{"num_hidden_layers": 14, "router_score": "softmax", "balance_loss": 0.0142, "num_attention_heads": 2, "num_key_value_heads": 2, "positions": "rope", "init_std_qkv": 0.027, "beta2": 0.98, "max_seq_len": 1024, "max_steps": 5923}
Below are experts of layer 11 (counted from 0) of a mixture-of-experts language model. Rows are named router (the router's row for the expert), up (a neuron's input weights, with its number), down (a neuron's output weights, with its number) and show model dimensions 0-127. Each number is 500 + 25 x the weight over its row's rms, rounded and kept within 0 to 999. Numbers have three digits each.
After each expert's rows: a language model's description of what the expert responds to. This comes from a sample of Wikipedia text that the model never trained on.

# expert 63
router:469502500529470510513508511492463517557534502514509544499512527451499474481489496474517494520493500492524476493504540516482531566474434554463456535460498468543511522500497496506536522499486520518537526483513519511447531512532495492491469496506527487506510500479532520529517480509489478536523465514498525533466498468515498473513456488490513505525485537505498489471538480523457486513526
up1:496534473498520479521527539488536496502530509511541491471475535470525450472484512508510475474491469546493497511492526533451500492501485495470487494541479462502531509523432503510449483524497491544537498493510518522517458522473480504458464451512470482544530491483504477497527531545502489538452492500494507560504459518486497490493488526516502520513495509485508496474501480478456515509513
down1:529514488467481527469485494482507459517501493504484540475526464519498497535532457506513499478527514475461469476519550492520505494527460507515476494431530493534499466478455495476486473522448503496491517500520527469470506475503470469512494513493479507549498468455470525497485451533507521530508477477476514483483451479483522479492502527498534522463495519560504513505479477511467489470478
up2:473481508512494466504523542481487498564476492484482484505536507498490503466482484549538479547526438471507484500486498482478492522486541536484492497523511497548541481476468503497474545533454498508506521503501537536504498460512488482479506515532514515500523477536493514526489498526490515522459499499472513520451488508517498517497422511485501498456478507475502516488525540491493450449501
down2:466491511492488522509564484510531534478533531508519521504552524515498515474462510551506475505530493543485522499493498473536492497506491491468525499485536495509462476494451515476521488470558509520533501463519516482486514524496530497490503519505523486480449487492468504516553498515512516475525493495527466464519543503454466504501531474507534467560504481540489511506534500491500555514514
up3:491489517516509505482533490520467500519492480531512509495543498462506488502473533508528458513510508500499497537537524494496524497480472519487481511520475474527506450527491481513512526516505563506524507526498539446498548493517464519510463497480503535506500500494545527503478505565485466529521488474518567550511495480492460505493507464506471537465541476472524483493503443498507504525543
down3:500511496471527470492486520480503492487502486454487491510433485521476521513491503497493493539499482515489548508524450476488536483512464489504579491498490494539559523536520521544533501474473475491489509493472465532481467516504510488493508477505506459483519504513470485507484460464524506442476494515478470501521506504520455471515513466522548481490516456529483521477485460469519522484518
up4:505507512546500476504496495556485476488496474504486484512515501499510499497452484477527475479528511487525441469517510518502497524486478444463486489483481515487449510517507483496566525506534508501531529466490477531472489506460522486503530529503480502481500485460483494446466534463481503532467486462530547532488541487520494447494486533469512502523478498506514499548524467505474471476522
down4:499482491471496454499506508497472519469502510500476476452446475488494500433495493471520476493491526527549477530536497514505506505462485514463506466495454489480490481496488541519494465510463491480532491474497521493501496482492480506478516542468496484526489501462480469539472550534463556529471498445500466478523514539488486508474510500502445481476487460505515479518469526488501533495514
up5:507474488545510529522484460459489467515465473526515515521468518506509474536507538492483477462499463488528474508500519521544461519511519474494487509518468474541470477477478535507463502523481498523482524533515490527503478481484481542528497506508527491513533494518489516539476532528544488514472486440485488535535473455501470471511489455499477476438474504513550509497490498516468493483481
down5:496516537482489456532535479451474528498494510508536501482538521503506454473480480511496523515502539520533483496528496508524527502512491488479495486536528493452514459508496501496503522504496533467516459478491512529478443524502511506486537484525514515459485492426523494479534513457548488491486487552485511528483453491463513521445501520498512486469478527462532505502457505514498464492507
up6:508510492487489496524507471465516493571484523538529563487476494499527503515531484487567490523483506464485489490503490523512511536490522516497482495471451533501534513473475519487527532545509506534469525470521504525446538500491485501496500488501504473528523566493536511498519466526517486548517538483533519516504492474530497498429489488474509475470522496519495507499535509527495490525491
down6:484462472501515467491510468473500482490514484520541511493531476523463500486455496462458474537494529529478554506518514523504491513521534550527471457474527553507473517529460482529487525487553520470475499526478507515479504509487469502537519474517505519472482486502483551514519568497529525509515485496491511485493514518504500528488508475482489469509550492493503471537514514523463494548521
up7:532501475503483513473525508479462527509534477472511511491507485478486518476495470474571481508498511459524501490505517512524472532470479506449498518476470438503490509505485496540518536469476461514496521546456535508481510480478453497478492441499483473515491518520504541522530473509480488522513466493488548553514506505482467471495500510506507546485523501500506560516477515493507453473494
down7:525482516478530510471520544532483461526515481496568539477544488489504529516496531459472476534489517520469479517497537487482506469472486494495475516519429510499483496508485500496538493532482491498520462492492502488519531499457476493514477520481450538527454528517536496485487481476527521501508479539510535474455514479497516464445480526485501489509506517510445504506510534516506488459504
up8:474521545504452512455518492489481511518527501499511520507504515527529487494422496524486531456445500478453486512487535473509518523480422489485511469472510491520523499479546468474497481521462454514488496499516544477482498485491496500489497482509496496504513503490489502511504488534523479546483511494514488475474502519484454547522517476527530547466464512522509551499520476499535479493523
down8:503482494496511524467484509532459509508505511468519534500523483494491484484475491492471493467467515434491502473514504470482490479507521436473513467516487498482489517515474508499460501461494496504541439469488480468534465477494527478489489449532485450489511491501492532464523508507509461540493528465548470474474523478490483515520545498481527513530502507525553508478507522503525510442474
What it handles: Copular verbs

# expert 62
router:512519487500493490506505502508475491519535503501523524580486490505501455488479488544494485489535492497464506502550488496488497510504522545470467501537474464503493518487525478494517518503472514540463494488499519467482503471543501442512486480504500528513484508447524541483496482454494477563554470497500527530465502502519496463559464455441510508503503505493480504484490518507482512512470
up0:512504511499485508458486455555524474503535477519496494524491503457526467506497537525491473511489479494521504493486505484515514519504502510472514513491524487496538546529556464474517494498541516482494482469471498477528484541506457515476513499471443507474452480511530491474489502504453475498543444536499540505463498489483572498522486484495540510500535475493495480469503517508463506458515
down0:511520536471539477488527549505499502479500536469456530491471487488486539476481503496480510465519487518537529516434493509446504509526495487499461481513552460485546468481487500522543495486458511490506499510522500490481527456453493464506488495485484482471472532526520493468516540490512506494455495520491514477458526500473537517496505547492514459529522516499475493526507510480513488475452
up1:511448485455509484510516500484474524501555509494459483503483476528489491463515456487494504516468533550491499519494539468481462519466525482495490457498477484512487515466514500495556476503513479525534511467516497494501548496511510473554543501514509495506546541514472461505511489513492569492498476504518455493513507493477446469504492534478484503511518511483528481471488440497482507490528
down1:511506511478510492480475486500500490546489522479542486534482487524498472525538468498506537485473503501516521488506461504523492454422467485520489519500506455509471455520514513462542520484519481518461527477506492485472457497503507493514540498524476500534521497555462540488494478461502503495542493518480584510507493510485464483518479497515518505530461528505485502503461503519526537480521
up2:485517514527490481567491465475483483556502476478503483525489499528526482542483498512502471466460512516468514508499535502491499544486506502530522454472504477480491471510471468480523477477481487485518503510534528476492517518518476495510495480509518513534515494470470503550513510473478476441507470449498425480461508463473513475523489491452488506498498475470474527499499531509526492451466
down2:507505517458443494502498546518506521450527504515479509492491498482504501492516504493539482477499517520501469522480526516510455490500518554474528451510496513497515537500480533525513486488515525454522471496476486525488505550539504499542488531561501497484486503452475535488501464508527500466547469544520491534508485536448498492555478513509505486495494508474493503539499515519487458524453
up3:497472487527539510483525492502480475474546488524486486521478475516469494451501497475503476494494529461469543544477506462512518522492535520491503511513480466531502517510499471500503512508515500470548480494502517465535467487512503511490494486503514535515531485565486468461528504495469523509502436492472509545545497457452487482532497501458478520512474527508519448474474476538527482530507
down3:531483551467477475497449511540527523541517483471473521507488499506524490476523529478488518498473485519470501461518511529503486485520507476527565475523471502513475517486472552508498510480527495497501526500487510485501534514498492516520502540483533479511481502468473518519518469493500503554529510497545556489562507529484487487485459505487525484499475467524516529468457452460466481515520
up4:481514499512538490504501527470503487439523468484480506560498483518511451482493499519503489510523521500512509528516503499507509546501548467515508488534452466521537503501501483531487483486557477515537475470518487486488491476510479482537493487505531550490529474561480496507513506518472513506500497460497468502529538438483465475496493494516465538535507500515536501467487483524470445523470
down4:511536533460460486485479496540549519509535484542454474512452471518454522507495435528484548501494504493458496477469517476500527465498509483523534519524523456539511537476486511531508525510500507487523492535470471494522508481508513473497510516503508505473475504490511512505529473544525518538519488488472491475478519496493523494513439472500495495504528500515485545491447470469504525530510
up5:494481517478491472473469502479488471523506473512518531517495492502491471529524468536467516487515472525464472503522483530516489485501501514514494477510492500512472485486495528459533524545445482515527492499517487501476499481498464472490457509537541516522462536479493510490545431454455541528529499473537548491500498477512479478523477486498506425497501490507521492511473534469475534484465
down5:481460517498523515474506474510507481511465484449505532514484528444509501535520540485535469527514534481504499527507507471464538543460503511499498494458508497461472515515486504481520523496580488503544500491508536509526497504491463471504469509485522528489532455533497466469507503511530516483487522510468490472455503558507515510478524500482507475469494463493466505459476462492518515505462
up6:482492463539453522504540497509494500536527476518501522455441524475443495505515460498476494501453501489498504493512465509444559495500499485494522531489477504497507480462520527495452455494531498499527510533480541508526490440504490514471509513488474520523482455480515484497520511495515454526509536488482480537491494499527508533502491513472527490491472517507447475491514488475535487543517
down6:541523520489476523519429540517486483511524505512512493487512509529472484499528475494452475503482490527512516488495462528475495483487505537517491479486515486526526509517463464478439459540517489496476486548525498505479494488570494515484450491523479485511513521536526549514525481509542494530466468478516524506498533519490526482537480532514536465512524528508535510479470514498521480465488
up7:504524525516469516492532481494531489511485518492526496559512523517507442505530531520458509495492508462506492529491515470480506467481489561497468489493474450477498522501516483462502506476515520457476557481493534483450515462489513463494441450486440503475476493489490501532509476495519501520528505506491467487472521470524519498482495496441491507514531481494483514470485531509503491537465
down7:468498463504492505508492513468500537456471473463457527507469515473505522493486467478535504519497512513539461519560503507507498490519500518484533447466492497460546516526507495500508495489486516492544494503475554521532535506477462479476461528469520489526494483463494512483508500559522484496525507477513491465504518479486484523475510492484459473485474501455532484480483501551469489452538
What it handles: Leading digit 1

# expert 61
router:529501470510502486545468485475481492495508537522512546509459522508488480484466493473495468528552465517482528542498477493476486494555495497492467530505504469540490556484501480509497506493485559443497491479493519461490490508517514476479557461507505552517526527480521511488504481520499480509496535492490521501491454469443464477501484443489510509513497492490492511488492546497478528488464
up0:506495509518505504510496457484513449499500531513549552514495470523499444473481552483505499491512508511486546477431507519494504511514513496517498489510479523512522546473496460481471503500450513492518542514516545455475464458518514500441531519530484519520524514523459492491507465477464504506457505456519479521461467493501518485501512488518525533500517493486520505504535507473533541499503
down0:470494546492459492519477497493497488502498503528466454494504535486510515515514455504493495517534524482518478427525519481484511455526465530518525533555509518482509471485536538452484505473517425457526488502494500498502497524523470528497504496491518494525479526492507484454511538492478502481498512545486449534465490512467512493509492533499519475523523531501510499485521550457520479491493
up1:465520503543518520586441496498535500510473510538478497499501521454485448479498489473491476483475501491469472490541493485514486474474531461497521514535548483503497512518488524516515507539461453501514471541496542481525492505495494480528537519521453496469484537482534511495525505481511510465474503492501503501481539485533497473478513488518545464449498500500496470505501479510494486491462
down1:479481440501455544478566516506499513448488490485526504530516472520494468486488490532520535524498493516481491518520489467484504533498506497533505519493527474536537524498522531490493475507496489507422520527463511485511502476516536487502495496467518499481492487554512491523507495475450543477521504551542523502503540501468455556482496521477506535518470460497497482499517505505483514492516
up2:480496480493499497480489500511507499457549535522474529519486510509488468518465476478476510488467453509521473514528459480510484525495507457509487503430492548506477496485529491529465526508505516514518522461502486481446495512490459503480518525494483544493513451511492536518509527507517489454535542513487508473463454519481520446472494498480491503495493473502503513519538473517486508422486
down2:508521461517494539502480569486508511476516520524469494502476528516550504519477453473455468496538461537505490530494487490487487464512470516521536530504502517513491484489491515478470465483454483512528435505496500490482482546481500462479526497492553505456492521508504474524493489471482503506480511553519491512536494498480470481504481526494495534461489490562506525498503478475537470539501
up3:566517463540474513467491471489488514548480529494470484476488520478492538488473465501508515555511465487468469505549469515485505480550523445506458486489470507489456524482503496482486491545490527500497477524495488473503482476504475507458521504522484542492529506523497533495510514492487483496444528525452517468493505495483489450486518493489494502525445506490472531489512529485470526522489
down3:469518506497540512475512498470517507465522479483489487514535489517470467483486486529537516527509514480491482507532477517501497468550518520500482470472507470535488514490426523519465475501501492471427497494518470502474448524460485529521525488470488510484492500492542490482486530492489487531451509519507514496545535465490474454516509511525495473509530535525482495500523503486504476463567
up4:489532512501529489526497487512495483496504439591500524530507479489512458464478491530488512491486496491537519512487495525521557479473476518467480481473487505553528530493417457475472507506481486523509482506489496522510513520493506490486520414501469509526542492493515502460485512521522470492500480512492471493479497517493524490501504446470549514490506482496536507494505501496492480497471
down4:498505522539448520511509526488493482538475511498485482483534505491485494509524482498506499487484488474462481505481478487530539451494535561488464509472470500553520471508463500528520515500501503490472463507539482549517519536513543497467491475540479494541545502420502525469489523478536511514482504462489497494503526530470543510503483493476471509491486490518504521487514473464469534514473
up5:503482488503471487490517495537477510485493535516518490478499536477522503511506491501480456496478460440463521545516493508533462505519491455529509498483509517528486558499466498454504523519494543482525486487466543475511494492515495488431474505525515495550499519475529498452477481498546497526468537460507502502492485493436492437525508512503463493522486509525492511489526474507488501515463
down5:512511539515545506466500517468509504517478453493471496544522523522493487488491490468477519483503518504489512516496498511481519531456536508496507474493512499510482506479500536534485523463515566520495478496487492529541488456494511489551514507505506495471540449508517500513549461485513516516550522534495558490481501447500493529489510503473459544524517539490471513541447514499452501508481
up6:459494543468489528507543491484483474450506544499475544494443540509479471528505494470518507479527483582492517509511516498485478527546487586505480493442491447513484506515474481486518522529499515493508512528501500519500484510529535500514507473526471529534506490508527505443491462478512482503481539513480511503503472499490506472519509486496491511515473519459494518497501482508494469507486
down6:489550504468511536513507507486525474570503516521462529518504483492510488513493496493489528468517527511563492531520493495497515513499548492488522475515488538525538520531508489519550454491471491534495497468501499501503514515435479473489510524488508488520484465540503494471441489517461514476519517516480482520490515533499486544523482498505539528443508485529489488494483544522467488450520
up7:509500452468473495513517509510461515473486508505499514497513491498471433501473531508499490519490500472509499540507462457534472504529503497486508521458469493481489514533460542490516528467477504465517529473450470522499554469503521476486482488503452509559494512516477524465528486493482474486501507532507513526476498480505484489547527521478483521547457501478534532524491507484472473498438
down7:539483516515459531464511513512503515535485538491469507547469506502510512505490463506493477500452491519500482485510521535485453460518473484503567494531518498509463453520479464454480505484511508492483511506531520505503490487468490476492505464515490491461463504532480452478490532471558511483524485492527482467481497467498514496555491512463475484476494464502490527451473478472487460502472
What it handles: Sports competition names

# expert 2
router:495498496535492482507486512476495494482498563546514534509484501492501475467436542528531507485528507500482477519486517454508453512574465536506478518524517469541515525531515505494511517499476476493515503491466517532506509506511544438494515486479564496497539541458489497461489490514489486512516462488508532498482474494484468474527507489493491502502462496505522518490502495502483573508504
up1:499453489515529549491509512448535528536501531514426498537489510495478448484496532493528478514497490524492479512506539493537505489487461499504507487497538491526514496514489478539484524475529464485538523507522538513485509518524536476505471529503521437483487490472467501478526525543493514560516488488489473512479491464527492492515467475510487503514500500447494551488511494523507467507461
down1:499472487518518482522513530461509553526521461531523470460478538535504486528493544527486555521484464498470472501494520446540468515475490541524519497487509504516490544525492544513506512528457532514518538469501480494476493468463490469498489467492492466523477489544512497488485517504492492531515503487514450512505525518523470503483501483504502529428520467518503481494493455507526472497500
up2:499454470467491504511497496493511484495491483522456510484502495480451514507475459511476518481486526437508504508516500496492502553513482487516498552497507511485504533546513478513468556545488512468431487560527490508452489481477452491524500468520507489460484517506492493478520521481487529499547529509482495512509489489490488520520470512455545507511488505526517485457546499483504512474449
down2:534463501491548504493507516488501511486528525516506530539472518523502479514519449552475481527471534489523499426484506540478471546516485489485459529475507471477496482526501464521475496561462520496497479458493491511513475489472494499515519524521476497528494507511461502508508497467468524495495532537473486510502494501535517521496484487531489553510490534523514525551473500564514500503471
up3:485495494519505528493496513481499515473490487540513494519464521513514482472469488533466475491481512475514504510539500506529524491517516464451466478501462468471518504472465512486575508511525491477502523547491508499479457528464484479528500513484487541513518450521544510467494502481544432509484513476483523515505477507494550483514487541515499546494497528520482489498481537553484516452490
down3:520500465473490526497457529483486493509447506456555485499517481475516553509525458519484501504530531502506510507508524505470494504510480531446504490517515511492479489515482453520499497496499504512488518532434491502498484473515506484511490469530470528438534500464494493477501507509461447473547535468467461533477479494534530519555466497513511540474508486468497504524501537515493517502504
up4:495521524474502477463513541479509513556509500458469510567437513521485483514471444455528508542542513479474498510493491492521492498486505533571537503494501493552471511503521524469499498557510472530518507503524546478517492455501510482471480502452498480473497515478479504505479502495512502556489489489498487526532480524503476471521491458513491468491504478502508517509509486535500499493522
down4:499486465529504528444519496512490468502494511506485533464485500517508466510499524587476522530460461495514528474531497498529480526504501499530481528502504516530508524532498518487417491491476513527497464519511492491454532525494473485507510460515508496506500488496557500502545512481498500552518465512524507520503461539485463471525515504492502458497515513500508515493446505524491462468530
up5:456493468496503445481521461536473515521457489471502546518487504493511484508464491480515502488485482491500455502471525514491531499525510538536506466493500549516499529479521507489499510512492519502472512540547490498480495470508514479468479474465500513485499550485449485487458504524510501530556490444491527500491550457499514506473441486492483493473540522503513516476497494514469455491545
down5:510456519491485513507505460477509489465512497524484498503466535485481504494457528500530494480512517529494526482523543464529528489502504521487526462509535475475532502479503513522519478474501467503494503480532527496489453538463513526494479519477523535461496504424530472493502550564469515529505525523564513506473522530503457518481495514493532453497501499515499521515528479543509474485499
up6:471515483505482478498498545448500499511545520524525494478486526500533496505506540466525497485493520513514503537519508504525510495508488521543528488517528549530544497488520463530488507484506491474531484520497553473531475473501476433497457521459519526473524539465465515503439497512493466534511472507508529504523489481492534502503467531473539539524507487497477471518532459499529501491525
down6:530515492529480492477536542453566508521497470499514504512451506494485545502451497452533476501515524495494489496506500519526504490461500518482499506544543475471513492439474510506470506497510441483489487467485510486529550516482494487557506529489495528446507474484496521501514484469490530502523487478519506488519521504492507502493509471582494536518487472463500497493481467530491498474506
up7:489499477450484528457505448427505486503511514504448530504489472483497499483445506516520458463486507518534484523441476488511491493546472513510468477484489539532476492499539528500514495505465493465490463509436528559512499480467506512481494498489494510512479513502501464507501505518511492515467461516500509489486462491462446488492502533509499483514456513466508473479527474507497510515524
down7:472546488491499498505480517504506472514474482481538512522513528492504480496513500494471493487468458474528512485539486502477478489460490475464533518472515480456471497481532480468455519501497568524505526505526515457500462494532488497489484544486481504563504520519454493544513484509499523462497523559508456509460498484541461507450494491475516537482490491501454477526517505507476502519484
up8:514493481536513503505503516510515504511480505463473506464482528447542511529523494485528515524528502451504481479478505512510520518513460493486465548441462486493503520440473481511488513500550547480475479492504513541490502497517488471548484490524498535492531499464504460499488507477527489514469507521485507511452509441457505470478485546510482472499505462473482502520481486501517447482538
down8:486484510513474511515510515509510492441515535531460459466489467494517488473476475464475526504512494494493455510498539482498529508497487474478530529526516532493512493510504524485495526534524483531500531460500539487484550478497520504517526511512535501461552530457479527489484502533471529516500506487520504481495560472576528499442493484526521521511493490489531538449478490489508514518480
What it handles: Line breaks, small numbers

# expert 51
router:533514488535476484529473521475469479507491524530506510522483522512499517474501520497525487567474483497472442491526513464502479532500462533480427549491484496517472512520511463482543517479502529504498510487524518486480500490513533427501558489471556502538509530494516507482518511481506457504480506495461493502477509504490489468501505479517501530484479481481510469479465538530472513527471
up8:502476468532506481510473486475479536483495512526512511508474527470493508510506492468545527489452511478503525509535444493500490485459490489527492497487515496515470547518477455488468516491527514513490478506521514444474452480448500510459487499449538506497504522536520490499490508598506507493462522473508524509502476492501491478504503482510466453481491477487516515471519487465437514489501
down8:462493503500557525478512543480484492514486518551493489512482526532469462507495476499539490470474525423543524464493452497499502484515460473474496531527482490502487468486494481483469509494472516478486470523513518524494515510440502471507488520491476536524497479518460475527472508470500542434485485485550490497528522537510528487503510522512488528485480473494519483499488517520453518519497
up9:471499522498546551508502489532504506499519499487489511560479466488540492475475517496503445509500439502479532526506478462484463561480483445536515510491517507480504465536478506555473506531500471508538486529494503520431493502459468508506488513503492483519536492533524542452498526501531487530496546479521499488522489476499498490479457521503497504518496497486505492485485470523502511479479
down9:479505509465520478464506520469492468509516486530510528507503524525468528478488515498502501542507527491557495469504550495466494488512499505528503513480475517489479488537543469519487486521500494498512488492471501507544482498462468477479523570457538516481492463544486501499575467535499494484507482457469454495509475503528493512523483538461480530491494500487489449498484496540523540503467
up10:530498483506500461513477536491532487478512507515506519488507497485455514511433480486511477507522518508453495492521476469485484536502501536483500506481540485516477488543495462489505510490547508525435430536477514519489461497465478489511506508443476527474480519519518450516528517506531498508472504479534498496530463486501501503486508511463459499511493479437500523552537509522519492499474
down10:459512495485477525483512464501497534508503515546478499565500481507530518484510511529508522482495478491525500478472457492514485473495476457507445495483514499489480449518501511515498479498512472520531535468515561498500492512521508519504472489494515490522511495613506489481493485484432487547536505463471464492481493500482523463523487502510500520519498462486503510479492486543518534492494
up11:515538503461487493477516496513530474531503454498504508521487487495485522489473519536547491504547502458511502491496476484530517524515513460488462517555517463523518503540497505494463529516551497552488481517528502492501526496500499492523472512482522499496441493465514526510510468469485508487505490490448495473471470542510474503476487509486501508524505535422528524534520495438465477518507
down11:532527488535458535515489478482500497472488500508526491491484499539539512519537504517507535528488455503499531485465529532452515478535489468506512509514497507472497526516536479501563535509477473529539489467532473501489495454491506551524520512477489471494492519550499506451477524508549507480542476471494517490453479483500527483510465529458506493537504490506543493512497474541532509496501
up12:502502494534443489514480478511486454552517531479489487507518474460528503490492501465521530510471490525558449524520530485477470495496477566483492536490499496530466527488462520491512465501492525519469469457474531486488505497484554494532529452469537497505492519523505503525508517523504496482455525486452460478469496499480476502510482496522503494541480486507475469525532519525470501511493
down12:527536507454520497475520488474502530436501454524524485538449524500455515492502494515478464474565466523466540549488480535493507499496509473474500447495499475477504471548509469494487498449472486487529521542526492504521525513488474497469509530506480464505530527501477510518526514523508483519563491544509473519483469490488480511489508503516493489482494516502541506505495508495524517469519
up13:459509528536487457454487518512500475524468520465532505514505509526517528477498530510467526491488506502459550511467514471485488485521483501470469553469524476496513500448531509501522487533475489501493530501467526478468522503489531487519489529523487520515492480464443540551514496488535456478481483496493487496458464472457506492467493490543570497502487504511509504492485522482465489512511
down13:488484479506512489522445496479471492513516449521522497493489453487490513518469455479499450511473527482467522508512446518505505508518500517455541478514502530520487469486515498518485511507497532518452477508456507496507489525522517465461501502461436550473498513515527503532491476538464551494522546507480522532517530512512458492468470539489494499496473467477515511526496512536491483522477
up14:510515520484477496491481536507526491496536499514514551537502446465490500539487499520473476484508515505461540500476498503489500479504532548525469502527482518496470482475502477491495511519501507498461480484536551523503452544448446453489503508469495540487503484481492506464547493490476475512499456527545478517476508538472492473486451482513463530539531492513480505533512510508516531488480
down14:449554503489487505480526488483482522509484526487500552515487454494493529488509500509499499426502518517550500483544438507528501499504498532474477500487476484475484481500536487461514483495499456508496456482489483504508498540493519515526494524505488480507497496604507476506480524516504483509519513498503512516438470503502463497512533478471500484524528490525526482540447488531497508509498
up15:488480453530487500512518453484471474500527486500476499500516523484476559504510478488527527506472465495488473539521487450493463477457523461500494518524522485513504491519506493541494494546487519490518521509573448515485523533466494495482468497540481561458525505439520486494501526507514477495479498512515515484501506481526494482464517536471502477427505493508488492495509491486464511508522
down15:542499524469514520526501506538510466499496522483527565484528521505521532497450547510469516495495504522506505445486518484472511502477479473536471460470492495437516467523484493455478508462478506496522502486448523517522486497548515480504527514512490482499448500536464507525501495512501495470506481534510451505527476513490500497446476491510509480495485473476512493491525526524532566494505
What it handles: Separators before names

# expert 6
router:490510452501469491540478470493496446513522514493487526512476514501503477486452470486483464560524480515528509504456482524530513498514465513503446519500494550503472518500521486510488550440478477526527500497470518506495487507531488518460530479508527528523506525446545559518519481499503509510480507514480523467488502503466439512496515485475510515478513483480528498492536528483491526489457
up3:500517471505485534500506509498486494559500518462506526515514497506510465508491502518437457541537515498539468525510529508476514516487468508452497509517458554483459514502485514457480519496495466486516473496516541437478518464467455554488495484485468501519467519468504521521509485526501470475497491508486518507550515489511488506473510524499438526495493492463530465497535503474519487488521
down3:513486519486477459514456523498455493520535526497531499507462481503479526494501460542453508527470457493492506454483501503470487489471545509499476487482498505477520476493497539502523494529471463488468457506522506531507530523528524490503538511517507470482520487491454471530490530524448484534502497486524534495467488549495514469478477519522526500507561514508454450478540507522490490519488
up4:500525493476508534538481488503472504511512495510504500450450444493537529478496476496547510488503530534496478479466526505509475493511446539448490502515490523484490491524532482483498549491482471507506530511482503511442505477473471529496521523493521471481481530474511535548521497480510506455500513483523480455489504518449509526534490495459575499490494471480523496502540512514511488503464
down4:504529534520491532489542490518510487509538455527511533472419548470510534508509499497503494470482526530474507499503444486534499480510489486512493497549521536456487499472457499515505498495502508480498496491501489495487459515479480527505516511503503509522521448504522488424534516527535484476503494522513455531500463481503478529517511548505469521469522535537505509526500470473503509466474
up5:468500468518499507517414498494503522537537453520538493505488499530516506468489467506511511543458504517504493483509526505532513475473534547524514476492472524500454506499564499443497522507488531550482528518495486466462502492481458460506526521517475499530486537482544514519495496491516498508499499465496499498480512445500487510488537473481522505501486471543531507492552482506492510490493
down5:446519474496463549475504479491494455417517496491490473545509519535514490509515487500513482457490513470476456489516460450466481459502487471489494549513531482488489523511497469490493506474517520473502548552505504488496519543543518524467500485508472445472477493534489515525490492484498489489478499519524490511493448496500504500474480473478477533505471528484504496473511501519515477484539
up6:428505479504498499497516476464505507467482486509464465529458506472476489474504499463514519528517457494490511471521517494480490484504534470529497475532547519503497530540506502484525531476502529482502542500517534491476518516495513528537488482506450488564513482488476542463559534522488509529488518444441467489510497491499459512511504512501478480502518481505486457458506519487483477520505
down6:556500487494529513529530524526501497482481517535510474487494478475513490519540523508524477452453486463477518507516489498520492494458481456507493530522484468451501491519472431495511532520513511501513512511497501535483500526462500523530546496536506447534509479514445498535498491477501525505463496511489524494471495502496503526469468559492500511493463499473515502521554506528489523554521
up7:506497471499497487462527489519496527529461527491514489572524503485478476479533506540533494500454530480525543484464518536478515493529428529457490481526520489502504498536551513499456527475549501442490498472513521475483448536507502470496527476520525522495478491493473524486513502514479508510503521536523523549462527483478533512512510501530489498503502472505512509502508478474515491522481
down7:504478482526515526502515524525514493516487505467494519553441496455483536478490523535465502478490505519518479478507470494478476462519438448538544543482545516532487533550534520468516505479534525498482502492556530517475505537491546534497518541515511468521506471455494528480475495484488493491481482462507507505513539475497478511500498502514512508487496510519481525524491472503484502484461
up8:449484489506519537475540492507478469569494485448540496531464510507516522458510501434481491504473466468487496515484459530460477507513460484479528485473481512477484510500492488482531454481502518507502473483509544502497490528493523482507494473502498500487458444467555477529542471499485498439501494501500505500483518466510509486505517493515542497506522499497472481484520511448491506488469
down8:513462508463447561524472487506497487516507507501459498501486557473512473519424529505508510478509536487528492478538472505531441507509509519501502508495514479500505505509489516475467531515486477536523521512491468482489491491478504517482515450493508552479523488522492495514487447496502556504496480520497495500487471466530466510521502504552497496482493534529465446522495460532526522499530
up9:435482497477465492500498490525493532516522556515560497485499511524536500477486503453488500518472473523508521510489529481534509562532489519461503488526516498483515499533537541510460530502547527499524531474494507497514480536500523496503513463521488517571504485472497519469519493493544513489484520489504501518523497486481505526519477514539494484508533494498500535462518441521493557519511
down9:474510506487503545483492521454474528500490505452488521509496475494515479481463485479496537511421472505509527533518450519512506527468534497463502482514504514500452516468508487503487488502511560509541512476494563479491472490494497492490520495503478536467488553457490526460546495514500485503507484532509503557476506485524516516512487528490483497516492511466519487506473509462543481546468
up10:452521485452495505528488465481516522512488515478467515538456486486497442492521547499508506532484478493493483490531505558528508455492545469472500476536504492515522474506537472506517519506493527534530506481452563476559464514539489535484486489507511512520498502472534515505533480453506513512494515511503486468504480535463510479534541508538520490477503477504500504504488530475494504465515
down10:469505548522467562456516503473494532479499491497512492529522523514486493503523494509536503524501469501525514534523478508497553472494508561520474497501490486476529459513473517499481518524461475496523488513490447502531514537480539454493550508477531480482478525515536505486475501525508475472474503540504490533518503545508541471539470514492519507507481507487469504501539524487544538467472
What it handles: Names in result tables